From a checkpoint of a small mixture-of-experts model trained on Wikipedia.
Training: a variant of Muon for the experts, 293M tokens, 4471 steps.
Below are experts of layer 3 (counted from 0) of a mixture-of-experts language model. Rows are named router (the router's row for the expert), up (a neuron's input weights, with its number) and show model dimensions 0-127. Each number is 500 + 50 x the weight over its row's rms, rounded and kept within 0 to 999. Numbers have three digits each.
Before each expert's rows: "gets" lists some tokens that make up at least twice as much of what it gets as of all text. This comes from a sample of Wikipedia text that the model never trained on. Tokens count by the router's weight.

# expert 0
gets: " (", " of", ",", " in", " from", "\n"
router:465455563537427525528421619484566531414537551522492517473371590472551447485543540429539466587522501466457498516512536453580480489399435584478398487506496462412446461422498524539469458541476472561564475576508535472476484473508463510446502565374528560487465469490517445416540561454502502482580512445519383522469555483493443457453522496483538549524492381472482470436527515475550496532412
up0:487491495417456504445566508427567568476503561459397487514545561458502475544544420489450485495481478471569481501518460471493548448526415538471481395555544604501449509448450527442476508497550483553420500540546452490448507420541543413484571539585468536533423512486463500410476559498482467439644521466510495511455449452503507441491479379420528499563535566387405486404563529495536465490542
up1:518467534531434488532554445550504477511520491476519410550497491572478461548542501497536486577554548531498534468609604493481553369495504546509516530491471459496407496561531588478568472554512469558424461472530388559512555456489459627497491487514445568554567413513424488509491480523464430474487563426476511591518463581458495415538563460537483509458497566477476509324510564513579497485502
up2:538552483466505488421436372448494457455414423421500528461556569505587518529471499522522598540520544430487574571416446525464564512546564475630507419513469596464471454489488447491538538522521504491489543452474450550466521447509503523444522542408595446584491547466513441494533476515454509507492468545536490459459463597469591514565471487463452460543469453542440468471553621545448489409450
up3:564559497494439435560477499642523442459387486565518528403405525433533467471520521543602506485414480453479565531393501555484461497463432506524487543521548491574490491644558450524477549520491476540499460480426536565477420551547548557492513520541530500533469473434454403513446398524539535463452505489507460580524482475482437419545480531548457504582569463542531464566467493412449506466503
up4:500463461507445501511532552497504545612540539561485464496534469453414445526502549443553582507540507488489534497547496436565532487463515528502605462391537521498512463515558491504500520445496557503480556532506488456475521457503529423508491457513509524583544521558531536495494590522638510471523444540556425420516586437361427541433457567535490530477549448487416481554458577523501578350618
up5:465558463502456516435489468502450541548546530518533523403508493504596493509411411487432455392632595525567457482446449466537445598550494536468470445491413526543480448561485465407472505440507558467482341504507523492503467477472437476457454470558447499495490482536473451468396586471489458466509512468450461515477561503548367400482411483454454542519419519507497437532529486523490541519485
up6:485464450530489432348443528495507483454451510463433513504539518463479531339479473452485513504495565562457495471617600404440533532438460425506418505605501486459456523444473445505493518597445507542498517532460413474486438468459411455474555516385504483553436548473477419461453526504463514459478546410455463531505412511456486489537471465514467579456543468500596484547555501553508448472464
up7:538506581485474463519456437490464470510551574533546504589570523498483478483464424511499538532497459471504500566500504576549471410504492553467514436470439434542547482432490496409501505450552535465485452463496477527413501498468523529532573521569549514445500354478403484584482423507585567376483527616526496385415477490433389500489546425522484456476501445517493523403500480514579492569427
up8:469513563599532601489419525606423488536466493535483427495466457499550486565435529457462433461461492477461512492475508521456539492452597530514454625514427601456425561463510467500453427533423627436499455510530533453569415415468511479594549435440555504421524447487500558530487448478548462486526520483479595471454604571544513531548498498496498531419497467475466508502520489464579533575537
up9:569556434527456496511504607441473493557535363512423537487471544497418459543517571421566545536520454560447444478430563566525479512441452568441480383541476548519555456550394447558563513466459495467489476476492448515440467567608494460524518546536468603456541480443533566472515495485435523590487519530534381500502549527569484564486590480464447508618526480545471499509480483524518535504523
up10:473606544521545523551508562464451636509486532540440550527434547526449539513570569461503403592539415453566474478468481489497486525518545439479542567494491587495465464504483518580503491523443558528423525486582485485527477526475504485506540507369403536475592511576500526508491522536503483433461564587469523516444507545448460505498392499539491413489589494514532579438559470488628407472556
up11:543601580623493448522511450561460538489467446556417448426433496448413540493532512499510500481507430515486492523555478545537479527505512568509540521450542610531450503548526471626544503458521494470471544499465548314483405463435539428499509485565541504401492520524570410498540500551528480501564523563459567512556426439518536470544542442534484509437452402434470528446452439500509480491485
up12:545369458528516524476468542476561429541472459549501637504546524461617547571499548516466539499495590477527468494501530585475533512406523464465536528564426516496458470540507489602436476479455544474528574518463458478475471505522536507532483441520541475477447532505596463544443522446528575468461410458458496555428429412514455518515565535501464466526596503394474535505611556561609488541412
up13:504448479417478407406379553507621412423506452510571487429528508528516566465461506519526481380498479434425420540512442561442520559467522575550433459498575484566482578474517414458447482554476522440491455485484531531549523463567481537450516565467533512502458486518469440512579442541571551523430487439515400425487560457471481467437421470511500488509455550589512476438548540510494455536445
up14:476479484455558493512551537480460459447524583487546452431438493484496508513486489491559381609494547505478549540617442551606462414470431516522487498502495471493576549593483595564534512577443456484428463417484492527427531548477472521564523557430499451537429453439531502543448525497402517481515444478525485467595512452405451529575508590476591470587480548511428490522546425579480458485488
up15:572431557444540401459608541526449580440521544519569495418509475502479499536418549503522482525562503482469410535584460445543479457448485516565520484483500471439493534495485495470531488536502565502477489493522522501530483403527490413418520474388491517417442443474402570577457522467497585582497583509611393531529515424539381525545507484478447416543542566516485453483571474535443455494474
up16:550523526525561541525611492534472473481472509420494448457386489531521478509478469507559565448392468458519553439472491490434442555520544548445437620455579467508482530493500390510518461506442572547545420498522497442458505533482459467515535523482495522557533414555458526521504450464469431505530540511447513481452643475557492545534379368486460473445580395523469494561480500598428524473502
up17:454474525525483502636574493519501468504553462477408470451473504531496514524474441437475504469535514590499427474399478460518446574494544562445479425514415553550586462512538439523413453594519530474501492545428481456437536436540442460517439524429465572512473496503486444478431580627478510434452475555462430432518524515402485432463463534542549560567590462585407515554466515500445486520470
up18:488475614462466498620502514597475494444510477480469505468505557421391507442401488430451609474496584464404557586511496480538523535482446486582545443486504477526529450505444512496556390516508488564488505519540409551556403450495418451510456513496469472456490487554480478471516523510452516385559442451472479512474483509495516518468546516573508550610502455611452413410583489534534494480490
up19:531513561512537464527542530512500451530523522514434508501521518436497557558404521478461376431436511529501468547450533498498423524475441472472448577463504467438621513493485535519493521555515427508408521580448397564385460514517604464563469563406511512480601526472487476435549505435518551423540502487551583534517516527419524560562442489394568490604504527423494486418517505489571466511454
up20:574481546523644498548530487550480476536414605461572566501470440509499416494456589460453516606494595431486552503524480446534545454503461496485557517477418442557520409484553462478644534559594495527475573516511506504541482517427417489486480442576542456444442530589504520544426466562475457442500565547486477513504506487490504477481549485473571443471550534511490478545569605511535478525407
up21:511514448557507487487526628426478451564475499516531537481512599501530408495501541544533571613582510521577580554561581426436450581461510612465538489444471520458451459478369480512565486463468543507532539608486508432460513490494488463454592501524558507493560466473520358501477536593568484459518466450493425489445525486509493449560539523519539511443537413454494441506497545547505510497423
up22:428567520562415550476512514515541511517443471503419424433462490482492485523508537588459517518500560448412523424423618498467516506507457462517467491560464531508524488531517534412537521509505600542486555613482421511371540543489553420538565473434460382512487484581524481494505532440523515506539536499515533475457463586538495429527433481551409561571481564488564546490419507495395600523555
up23:457491514505480431528525511524450622490491498541506561469450417385437569418425591508560566502502466518477459460472527456524481486512526561534460451385518466434488464582526557502582425534540456537412448522486554450530414434491405487533470493590555495483514502541532508497466570422504558640437532507414472466511521517432461569541512520405453553455495486531585455431471542462520474520455
up24:511466437470392485563519587462511439538589420482524501552428565497461429510471523464522471482475551492600468520530514535575458521534448533480545421463488450384470561454474498539485509553452572498482506491585465519457446496432489475431445577475440478549461529530435356462592593531546447536479505530561468505488474486538574454456446504504382504555471565514485472412537505623477552479556
up25:489431612527488483452520457495540456471522436597503447551544493405413450458558405442422436552505434482573531538409405471519430503532497526507454472578468505508561528543550498437449488545532561470456538485529559401497533484538503401471487566515459524510511504462436514493650525454531501454439515589547461575536414408531457438482457505518468506483467540463522513594460481439524490594521
up26:498455434469538631465559481525558516477397534582476523532582409499496481482537482431445454582459495448458499521559491378487394486429582576549543477503470568467466535479515388524526495557538539534518430534531515449474455421591522516625451498443431561462517555556473531476521484454530469457469504474484477572452613484479431427473501505484507582489516505471491420505525461574468503447433
up27:457406556531494478492563415514559529459476515583466532555464565377567516458573559444544548547401493460507491619478547542490513524507548519520484522477519509405485471368528452460523479385544549516546545510427473431486458469512485467583427529526568426571473547566470485494569498533502420483513583480497487520564479582563454484460491554525593472507514407537471414533442443544497445472486
up28:572540575539474430444448636528532503382485525553504528592441457446472486482463489487502606464411505471542473481503575519515538464457543500508475458446475409481462392476484437470473551466490453524504505516384479589491484462522459452503516414513562454542461479565497526529483580541522445544491453462400389497403539515466446451445536534506481446479556431581502406515471426546459547470562
up29:445401544480460521519458479457518508594531467461468541518494530623407464431445477463519502506478529542543581471514444491420539406469530564496523493488522493551489556387575469558472551536603547469548532556531402457458571506546462464469532555444449526651466444444435498548481474442547524552435463537524561474579462506554570510489527463572476442554429520550442576495526580527536466479538
up30:477556472491489537400547533457436551462421515488395472409463437555562413516436554507564585530578512523579432491557394504508526448546541479481467554498547552491468423498419491503581439532547593494462492509490441472485545477421490472519390476471536476442634484402521466487578483520428499496546500465386508520448524482483530455552530528536552488475527424470465545493530535423455566550446
up31:484477532517482532417432641497488518432572532579479583513493490429575469420570527529547402508469530443538467549525477402517507526504554496491574472529530433503460481492465550452497430402541611491577415570558565507545447422480499507519582548512528516455505514508533485423426522606469416566468506486494533543445550486514513580500566491613539441545518451504559488542460528553582480517531
up32:390415468463446521508561528525505477410472461578460521477506448483425500536479443460535428612500475482523579629584444466592415600536506488517505485516465488514546554460562468581508440515506471467498396472569532469533466519419520464471484477538537436584504549528489512498478499471432436483580437407583547573462433467466556425521458502508460448530487442494414502441461545463576542554513
up33:531562427424459515568468422569470470534540465525484506453407566473463410520500517450512530504502543511619490528456517473590542542451488558426554496438525513579567476463542441399566445445576524497517446506466558470449461446428514513510524536500574505573361504440528456447466454545614572543538519505535522413444477518453471492517509526405497509544525530585441499471428531399528497565537
up34:517423479436545474490553564476639470495501581488546418496500496616469498444506532395556423565486486383515463567497503561531545452500612498494446478624547405491493467507465482487477460588454488603502512537517511543424416543462559497517573557451499473472464511457565498501487446462547471531469586497450397501551421563560469596509437561497475495449467511488473465497505520421488489467501
up35:496549486522449424433424572503530543466499595495566458523440580503513434475556504425497534567537442452535441493495515435568503525432452498459471471582433491461483561470491442470474490517569503472564411483504435416556571490489492451500479529368506492516513490558425581417513449464499500604452491519486439447584378472559492454529470435474595589493514397487538459471475477405478509537436
up36:476469469521495561436522493532517613484486557456516530467528474449526535473579413532483441495457583458541436572487569461442438549575514602559444477496457554530499413427502451534512509548457541510514521491488430396526512531514408360398480501495463493392512490565516486456522521427553524544448452420391452533490489520493416494623501501552519529464489585507492511502570425441528500580493
up37:544557448445540419569396479467536509565401426577544499443496520468518554454504532521590524556461419482458471416616500507460513489570479490521556475534486556552476486429430541516477481422578428540475493496511487506510565462488566507564514524463436447564465532549508497425415522404419532526488496545430485524521508419493447438433493499504518589439573472502493546589475526496354568560512
up38:495503446488465524523492536457541496412405510444576536437489486438523478544398478517547534436528562439518452530408456500542561502474567501572508486493489465464512489631489495552451474462449591479373483549514535405484540457563543519472556468529472490487481435516526430407603594577530508583516515478530457509505603428537466515477452436497405552530551464485417525501558505412524430582489
up39:528558631544409442511463540540531458451489549559406548548489558461531550433468543464462406449526421476551497430532465388458424555504494482477497542517487480490464464646490551559506544500547471502510434518518458514515521516466507625625436450481497527434491508622522525523459505504510422454515468499562495516536507428471522480470523422441445590526521450466487464415422478461490418519555
up40:545548552441396413563474406529475578530501434457445466474485482501432505493450578557523392433488482535543529470404396530515507500467443533557495542432577581452584484477496557524549485507470499591422603459536560538526485505517476481437511572429484525464507335498555496540444510467521469514518419477473466540511460553551470500501482489462565460519452475473544513487583502532523583496623
up41:484486492523387465477523545507517542468590459523391438468562517503523547425520452487585453488393427538406539511523467454520528354455453516525517444447496527450506491500538598562504490515485511467533438496483467454507571526510487552558375486519633566486417459531422549450525501477576447518517545469514555439567591522506508444580487561587528537414480504482517524427492461488555450508551
up42:520486529550486519492597493487462495460609431530420499417534452506464454549473464466559481487456430609465529513453464478435493452427432566484474516553510516552465442465519389503541536449545472572483475500473507556450516464504646506514573510590545539453558490579504496433481504495474460478655490554433477474536433522412446495556495582504519489557501451519513519505454475493447491668452
up43:555394415623502484475519519534488496511424458490510496407424555438439461485503576541494438510507438620450502492466414548392474508508551559501489501465426542457540464481453446574465434485470511442443550428506513447465489440530490489474563501466638582493481526498502447491437443462476428432579511529475497518451522486569470441560521539511485553479417472507442473510368516415532441515440
up44:475575538456472430549505509533579523535512593511441408488495482518466558480563467513475499440488471494495524494425503510427539491590503524477526489437494539472527485577473455509516587463601480549540563524390487436455397420488481376521573488578480509481537394557591493523541440509486402467563562477476470553462605471471481475568430447495517511589452533430468423518537472526551391460498
up45:501530442530525517549508562471494439495378423490500533488387511473495551469481471453439595545518489510489542533476534411531531449450445540564525537569568564512522566402461488449459488533504598495575505420435576511508519519555475471405439466495491505489551513424583427500495538455431528455450511438437413490467450515528556497494520515449473483421605582517541407374496564483548413526474
up46:442422425521518517473481470441393486559554436469488515474486436576457396518485477536516531452559342458564510533486498515421552528410563505499531437527542462437472488556489403598447518492489460522553398504415471559510612396511488503523521529449443451519473517540518562573456515422523522495464536542532459619516533474518550512504543587452469491481486500449457561526470561551437512527424
up47:563509528530519417484540569555465481593533473458588525532361459469502491461479493503537492485525391419490489482489514523510527392513453524553469457484419471532472459490477470458441502610398488474471474390590574546541565545505582400545494506499498533621480593507510447458472525493486509465498461506514538492594514563561585465463511554555496609502444458448426449487460514541416543470473
up48:540491553478452444528506501502474397505565479467416424536405505525452542498529590529464532532563463452434494486418498455425442534542424506541516396396505517597561572462470432506483442449611469512542504522462511490504496488528508475502557482461472421466547505457478521530477566526607552442443571466486475531525580481457520524405486594460597530545536462524535525370492608493477480580475
up49:498523379372517512462455434535490534510433421535493509384527470459511439519517492418438515531503491454419494513449474474511530455481564461508523465528452428600428460432472512507492507483472466527626400595484489546426443601549459508371550487473440497541392535513513426451499464526411547571546480510464508550461537598475423509493496559524502465423464472453463482489536561483475491496451
up50:549492581457484494429516525490623438465508467520486472488503575434502476454482367544579363574525504432478463554525426564512542509521457459561526413451484508499469519467461437483509505449459408492442610462496488508455477507497415402481527472481472494348572588470562443456485525518511503515516456580544418553478459490601524539526527484440497459493539460511561605499548471474474530523453
up51:455482483520612544535547531616463519512545502578480553504451483501560455552471471475516513452465449526489581405441509455500564551566481567519427571463569560428459502403477445523486467625509462512499538479503477473556454564477499442457433486495478452557530489516409543590492372527540472400490482492521478463436388567485413404459535488508445564497533492536540499455535517604483431505536
up52:516476528532545489557505539631560482438484461561545470487439483511481501502488459481494486565546499517482444528443442433520529533483451431506469540570554462430531481431457472632485570618515549389517496555489501578401490420514530459465510496478556531557456554496616481476436576516488542597497503520543535477541567431481464509507608520671483537420507482516579509493543532526457541481548
up53:483502546569498421490502491569518524377560543535486455500448474422419471453524475569515448482517539597482521453449542456519528481509564550537524512493467550504502517527497617428537524459423533496544533495462512429434595566471502467623521525445542475537572416493504563510475605517441517520606432458550600571523481538430486544523519383546468514538534518580481494590585437556498463481540
up54:428415603542465474491518535485458616493433505559560479422462472473468424375462481486523448613420465506614415523449495576526514514557445507590502516503470459525449495630515475439545497508564530478477492481481552446508533581449516434531486494482578523453500569538514472475509521532477520447619550517473579481501513552435511450513574457624536530478462425536496506521512409487495518460445
up55:441480499515504545519490554578507450561582473524520501502454470384485497456513403452441573473528522496598419459428490468519477544509529413402502528583466528435543484477425590461518542654466476391529459551493536484492457530430508483545394519529500522519414496551460513441374534537442477467447418503452542503538504453422492519501456495528472493510596493430425539514507504504405515543446
up56:521506417490490470548490451461468541494462565523578529533454421480505365535464561512418521449505454537488408486425464403449515514510385573429421505440495520469401465467533459521433467461501462437444363490477440590464544488569530465482531505496521458534475430434451491480666558495499504462558475490466469556466550538515449437487557509505474528498572460417550445537546530484495489437549
up57:500448500530535465524536476531472576527570405505415465421441581479559464533485495412431501410475566491442482460499436406523370482516465564430484496618508443549446417415564476488467435596455512497488447533537505409550472538391462460457515576378523593557484549457494515477525490496575539494478502500580499552522522446501453483479552474531501524504470539418455563540488521522428501466505
up58:451516507388493443446500543510409432425611570474499528510411491396499475499473428453482546490520535538485538626536456418483528542495592543483447520403496413484512445455536495462489552512598436493466527544435544448443522477473510485515565495460494542413514539538431504496495547418504459477524574452520454436399497457520565462578470457383532502418577474512442488560457539556492539529541
up59:463499453601502533493483517480434528479403496503538558494413523486548499495562555485525508591446546592538461501513430400499489535468438526506493436511511496452430469520608493534459444456428497528448483507469409441389473463459493413496353488474517499545501470365501440492559494556457492520533522520472489543473421510432513404466583463365424527464508508477465518416404480478526485527552
up60:549538541514495517527480452525446458441530574539490440504509567477596520484405450485534395448505367414500522453475412497485471491464459508525484517469468538490479529442535494663520545547522546556517430504527468524525584411492496444574400528446473561482518454503411576539506522513439447435515533418535447443520509467452478480503594433467456531631457519599545521521487508518558455496577
up61:529423521473463548550354542433530442542504466501531524534541501537493483515459472433499498469495566503465478523508526431487492558450507492560454385517533470582437416521411450509551579540466495495568594522479487524527533478428497549481520493364501501435501538494562379481453499551518548473560451480579377461415558544501484462472505531461424540547543555520541538506632609515446503452484
up62:540522470567498465437515489508536523542458608508519545484504529461389558548478545445469506446494476487491648388463505465458514427438568469574551551511537539503599445454468510509526505464514529472469495454486510454563539550500450553499465512495426539482441518541552477500556500430531394487510487412506569566550472403548574488608405572470533393459425538493518395552475487505532591450498
up63:554441612537504448459533462466485419561423504490471543513516571504487369517432524429541443556518563455408519560581492425519582559398520469469467513524548573506470490533471433455513470540450529457480474496489471473557497575431497530460473432470462481421471499568504554512390524509461481518497531494543605449536490400564431446459460491531456437432567423475454486557367495556465513506498
up64:492420541478459525506511506533461538493600459547522585430489493500482582511474379445503499460467496613425541507535476477523476534567547443468424506565554376475468394554503390533536525397459589454505496536488410462404528518472491479430515465505532440494468448620507394512550553493492599507448512413523517451500414542530469426490453532503540552453480506540459478520579527462497464506501
up65:540437463597401588507557503507455510562585504574510464574468493528537528423504502539536459511561543473421457507477564447578419414466499535577484565514496501491420513502502534476464482565514460523452437470468495496542510506591444506504479433464526577538454508459454494484569514476555548482423561499506547528594479536439441435526542470523481516446522407453471436641432586535502423499355
up66:495519530476504575506597478516641473469535512558493523550467525538592498489505397508493497555482528564524446525513477512486576419461512512537549463459461491506578492490430521460581441505576466523535459453476526390513496476422400445475529547429496526538352463465456473419459482571556531493620557570470441454493505501539547474516497550526517474464457398566439399546572449444483503554437
up67:559489489502503543561505500511462419491447568528484480540543478406503459526506453575535492533523544400532533557515501556511491565504564470509439527472433433537457438477537333530451499459538455522512447444488468485478432490476512517448523353535483547463458480495403502543494404524522473523426447497469589547528420460539439433518576412501566460467389442592497486382478448496519545533430
up68:580473543499555430537468499456606375491514507530487543494576559535481463476489571477525501468475458507539493558499537521484489532480451586424422528489458531533518447516510464572525577463435383393468466370480461539444487516519620479560545474475477479378524478462534528546572419459455545512511411532506483460427392507393505470424451502433470481516554571529477512479518543569514535543529
up69:411426452381550481489450463509509542479474393471551528465456525502482479464601506445461515536468418557413493573556601507572551471422507529482486480445440501402412473410461484493527475492466494464553419501490451420497481582493451535478560467406511509478572478445505522464601424516486505482505490518484507627418491583522404416444524551524499528444489469488560492500520511495493457590427
up70:541480425439556414461584619495593540473448463513523377498525509459507506542444457482531550463510543452464497490529564448564523462465476580521513451486474547512466480528481519571487454454457494567512528525519542452443519502493535465483566541500540561462491594468537484520504567597432470479455511389420382555501512331464422536496472540438458504511468534551501473496559548401388473551524
up71:447429501460540499495439518489547477586456607488504509486475467409534420469598492554579462636489496532507449558428469495401521465482519485559438396505469493444503445442506457504467444537418478455506432483480533520461528456461402432510532534530520619398466531556458469495491468436507585488488497480545484564520441518533437518529495437468599587488435477467522474388503473434530512427424
up72:558524390456534465509514507524471496595429564515533481462451555495519488503579603501513457409520429437494491512473522508391503444431578613537496538441469558513479528455492458583465520473485452509573447475460541470508434520504620479564569519526505485531420463343558574409551458500458495421479516524448539516471523446467498512569592454511480499585474487522504544528488503509564608559443
up73:414499421511505468564486555464503433485460549463492527546388563493500533481560547513472402561435370434511540452467441466504448507409522494444382520569508525534469513450480335482500485415521494434492455457508463471516485512490468428538557514545427401553455510534501452493502516488485445517445527498505448553461533403504537536492443465499541544474587478533447501389477432568607524537445
up74:484469535523452475566499513464584487533412445510509446478458436481478436450446579516523531506391541507463490549505549521481501443536526480473443496563509507546566600570465515401529502539608581517449447480536513545529531367555505613540525477486478485470519593383562600475414542463419598490463496478482473548592496575473452511512437519494550515510506505558561411431501510558465562454519
up75:538504463388463473527491387467462459426502504638492490424511492488502566489512478595474551484457463534507510468580538542573446532465379521559509479480473558537435541483581541549507479584509495450517418529523442413565532505507398440506461485443568475442540472432571428517423527564520480421521457516502495469461544521508509427581436507499520429446520468585597544553439449523568450528538
up76:496458525442484502506515628475441483468480505397373476458461538506525521460538462542489468479501436425506486470529411437518546468476544401520491537546500536458516509511498479518440567449519576508467500507538546516410500536515433461490559506468453546460580489415622436530530480580503406518517485429511537550465453575570462513499597527490609536428495450546592499378442476524578491461604
up77:449502446473487543444467543529441532509469495600436502502381556503500428447537540459521510484486497512515522475443417540527511556425472479554515462437525565566517447482474552532513418484441425402464538500472534481524592555470596518534437557545554509519560518493458524481432485520472538601503514487499605470488426580503598482502437566529557545457532369492525534467669554522524461496585
up78:547477537492474493422538503454491398521461594484507529536482495501462527426434492551487465431595485490531567493475462443388480451471420448434528504502564497480544458622475471472460459555447532470520473458575564474420592514578534480581423482634503573505515500420522438357394521525552503555531488451438568492441536529491557437505491508548487521587518493493487501566575549529479482475472
up79:541441508534513556478468549467450469492546499613465485532561466571554576501515475394580446539451509509404523462492527580491432517509453489470410476408422459508494475491452560581489463522529496538570487518363479585507602492530482518503520603495528539519542446505418509413536559447516491572537496511396510504488543498398484516542490514491488565583514393541501555492559555555554551600466
up80:386517463494502401470581639450541529501592619454419436489496466604473461433395520439508500552481482523480506523527527430466493435502538583575494465554518553432520499407518503522447470444454526510486437577537484534561480514509407493514502462486554579518466496500530474484473536445504528513516502468506384470465556542568518498522532440511516559484509448478575465478481549466559674488464
up81:441437441656472557440501496589470566486507486564460499522490497530508484442523591404502410527525556475492537532588428488514475540607550498433428422561549419526519475517462495500533446532565490509433469568478534423499504485423419493453483524411564478493556447510524486561436523516420485529514562525517416580550517537478491548446449464583532555475427392482456495404515518480458529505559
up82:569523584529471456476525601516483516377602484580488506532465463460509526536512467534560516493627518406446431488469491476532483484489509543457550400477426466513478419440462510508523540533562514527509539466520452548576492461535431513454540490468500519479392530483523442537428520546491499424493481481530409461426507471513473511377518518476499401548584425501496511536475553486465596618368
up83:464601582438435458505553552441497484461455587566493463487525473487526457434470457482490401523433540562506520435489476489420503476491516493400581423449470483494555533459512564543449496485543572527532496609505455484415512412496500421550397530490504502536407470556393481495533606553523446458552508477451372476436513404493509549521526536524537495436440463500580545452416534512497472550474
up84:522390485451498500460487529487456450598450521488550521541548558456446431489515517452513506549504417584418473458514468489577509458400479548524600476485516533512469534423595457474537418524539491566535456614490578562478457561511586556545516461520546563540537374485497431472566538489482467446520490473459453550483563549514427529450604570491502570572455443504504506466524623518463516560455
up85:421485511575495520450495483592497575529503402534432488556454501578546607466499484380489448508588530552532506470486559575555407513480464552395530522467487566559496432409489528528488488416552540504494461456473525509504463588533499568557563449475541465465551416499585512404513524505507478407518414493508499491485534464536427502470499426485421460463491498553408586464455541448451463595533
up86:488425504485559382526534487412533445540515488567562412442416487504495362523560471564517455421447536467492482512436457598457462516487426525459413510508482519516540527478506509541582528468450495439527515534557534533489545416487509479464435490552546563486459482523541494469532531406586449584452431511513542527399481531482436439534433487458496467544505411474545486538378529553508565402578
up87:553452496519473486556450485535481487546528539608468426533452529485432506548466463484502402515624490510499534423618448502489506461546374457458562472560555501542477514471440488571397465521493490458596519540547470567460522444555535536455466416578570506520453447532462443458418545578550536543478446482488499460441474473557456522403414548538453487511515497481601513368537542500501441488472
up88:475475579602475517487469554524482507498553633601494418474448523535484548463472507500565541485557444409432418544485456434507574556450445566487490391511485523566478578534529546485563470491502477495584483592490535540524518532506474514546622497514572471450419502524485499611402488459509467527531458461495440504494532460605503454537488426509504547468503433457592570514431590479518480549425
up89:493429493563561499535525585485509471556401474541452526502497551499476528472528507542431500658561526351500537403498488507450425495573494568556498490540510451423462473445501409496580512561529493469564525506468476493457545464523583507529574542458515470477534530617439463537463457486451497474471447475489579400449553528449597439476440555527501461442492519487449488503389602538487502561515
up90:443487476413513513540508548529448495514494505449436565391487480507551521557515447597517424480540543452464516490519506526423443398548447540493495618469527445461548432532516490489412431511557473511462548463490512486476577544445438527533526516397448542497447423504500431503416568463505398512538425432477468416473543474600368512541548547510570400556547470518508542460491457502593495470546
up91:538560540476551519550447616508475506526509428540460548480481538477511433496565570442434543508498552505395505521468548551439488530474466595507551460512398514459474593450572517511451534560590455518497461447442607533435621571521511383519579451430479467456475500555475565514537448454475548465534422560500432528548585480461507542495558477425440526494489482488567441570483583532458453491470
up92:497470493464510542516526544569453561476424560455589547469527440545426465440429515520520522616544441501489503556470474537510502481624453520524497531515530434463534460486518475446502527469463535499376578542498568578563485538561560478456544614408452523525468429575438537492478592586539475510437544511490391479516452524509512538523520455468478466469592468444522428462574488618547415527452
up93:523417441456453316490434517540481543545445577482438599557484543426533522485467545489521516564433438467473484550596503487633559487490496507549530461437485475543572540496476505496470454583501439522485481525532475424512533561503512534477566558436469502594431427494458428548445538490512516567503483544533530529511427531421476522537490510487551517652509484552592498487577440459452483541489
up94:511470494526538563543527459505524497443557430491480518477460516542504496424613427512465526497447522488547530471520461548557561491522457595560480577569585564405495468474521499512507529469504546508458407489474539507404499511542509440473541495486489417450555426473433501485441572509571502542394527476537519519542556402543424430415472434459334449513542514436461564390458482555456511440431
up95:602498520534534497461507525374577410449517503476589490536495559435426475551474481534465503563494515483437470508525530466523508415528474549572520525444578462528480498432504488566439500534361518563398504576451409567558456442435470440515486532443514449543451493495460526490503554446508504534531623431429511575494453507466539469467520435461506426544588390486555544535483583535526484498566
up96:510561530546574488529505523568592531494580475602515630509541502509479556556498508481457506559508545507419473563499546613522493513460511556438497474550471502462494509460513498512497572475522463470553547526410425455557490558471606515428495478368563555512490476440540504387603539513476492540433514474477473455581473558446554540504438523373467603499533541398495440477512510490444497503425
up97:438465513449522542445448532460622441475378550536505500507521515498405482395510477520492442509587449466512482479469572430490532544527513528480511383575663461496543450476513554530441522522514542476516572607438565488527568458487484503455512472496593521472406520559414414426493523533505507479540488475558446516441488370504554465472514428486527424473545433452456485512513528533471534448521
up98:557391515489560466504524487423532468516489518539497503532561533508495543513427439531475379381566467508543515446530467536554571483498466479491454476440497429519535509532383508560547474488526467514462449571476490450509417437508459416540433534444516444497537505625526550376508574489479463515547525437540476522568495422491526575430425382422514599539513511469499456464486544422510559585495
up99:502586443439550393467387473484516349519517488518477501543523615444497395481500523466451491534465504489511496512544522465439539485541580498462449564499573527481588481538522470525399524495385455445450536542404468424493484452537448384443509493500540432497564503540524580554521455571467424458513499413456509507519521506472500583534493486516478468493432407459500407557465525510441426489513
up100:540579545458478433529491499588598518514405464447493543571552496513524500452475493567509508542534468399490520518541426426538584533536540400492392531504517477462598457531498508565483601538544533589529511488486442521475437492459439468521486507524340532557424429416501551399513489554464456448474484508432472552393545451507543475519504467513436461445508527484502516540475612451457454468496
up101:520378566363488484589583460531522501462471493532575456539510507535507475520548528565488472398364469494466577514444484507511571535436480476498561489470469491455418443502573440558410483505487481587398524477536525597566554541493491487485546499510504489491573520450445430443485500435558541496513488521473443659472530553581456506580518494484485511399569445473477553483500541472511497470459
up102:446462421536399577546543503513479392492525556493606494478523587473458571455477500486549480457440487603525478571452476583539452541506499437495456487505485409564472508429532514575528475594579494490501481529531448549488552572488394515508568421533482448608595511522538528538467499387534533546494484455485579430514423519574511528537528454544456472541437510430471415467568531503530544536446
up103:562497583517477578546491610468454405453522535554545448418559410491417419539434478456554501454536499462563535597495514537472430480452457498464398493559493574440554482479425511485480543501485485495475520516588502470522467400483590415541393501470445493554511570545509492477464459519498510496595534541533463529511497501464537508442583491538563414423409534526526498524517496601581422448493
up104:542561640585604510520553471523510470575529453545509470511360498547533321533441501443557499525479473443476525548452541444455580556530588508530556452441494504573525534459454491489518497494570434499490506507516505472526486522567476471494464469480490478465527571422505542521485496504464540504526455518552408589461477522452503486577427534467456464534487462523434418527469668544469508435466
up105:626441523482513457363385518515488481559524503522512471484484435488533557482521532559542444487525458449469558448538433501461513542535474470495485493429580482491446582432424494557486512473503510548454425571453556468442576475508473487502400552541489422519443456462426439575490423529477563397502467506571513534461553601456479534470469631575509551561395586547477512503465528509498477464522
up106:558651525502470477546416539441514603437497461531506528481502542444480601520631481515524517474546434498596475486443438462491469483527489505420595433467464470473528460544465534488472414509555544432503405543539524453457579439544597455516483518492559457492539537484462494512406424417507491486578481533421467525541484494433557491454552413471515518583451530502489500591540554474489496493609
up107:500452480548403520499549565500542546500484404512475515495443458541527534397497447474556509552515539519514442437499493471490505429489477416403478502501509614385468461509482530490418428500495473495439479458444531466512490444544489510478437606381479424476459530633485408502499481511486479523457560534497515498539422428473431487525473540524597518466472465437648609463459451557501414511519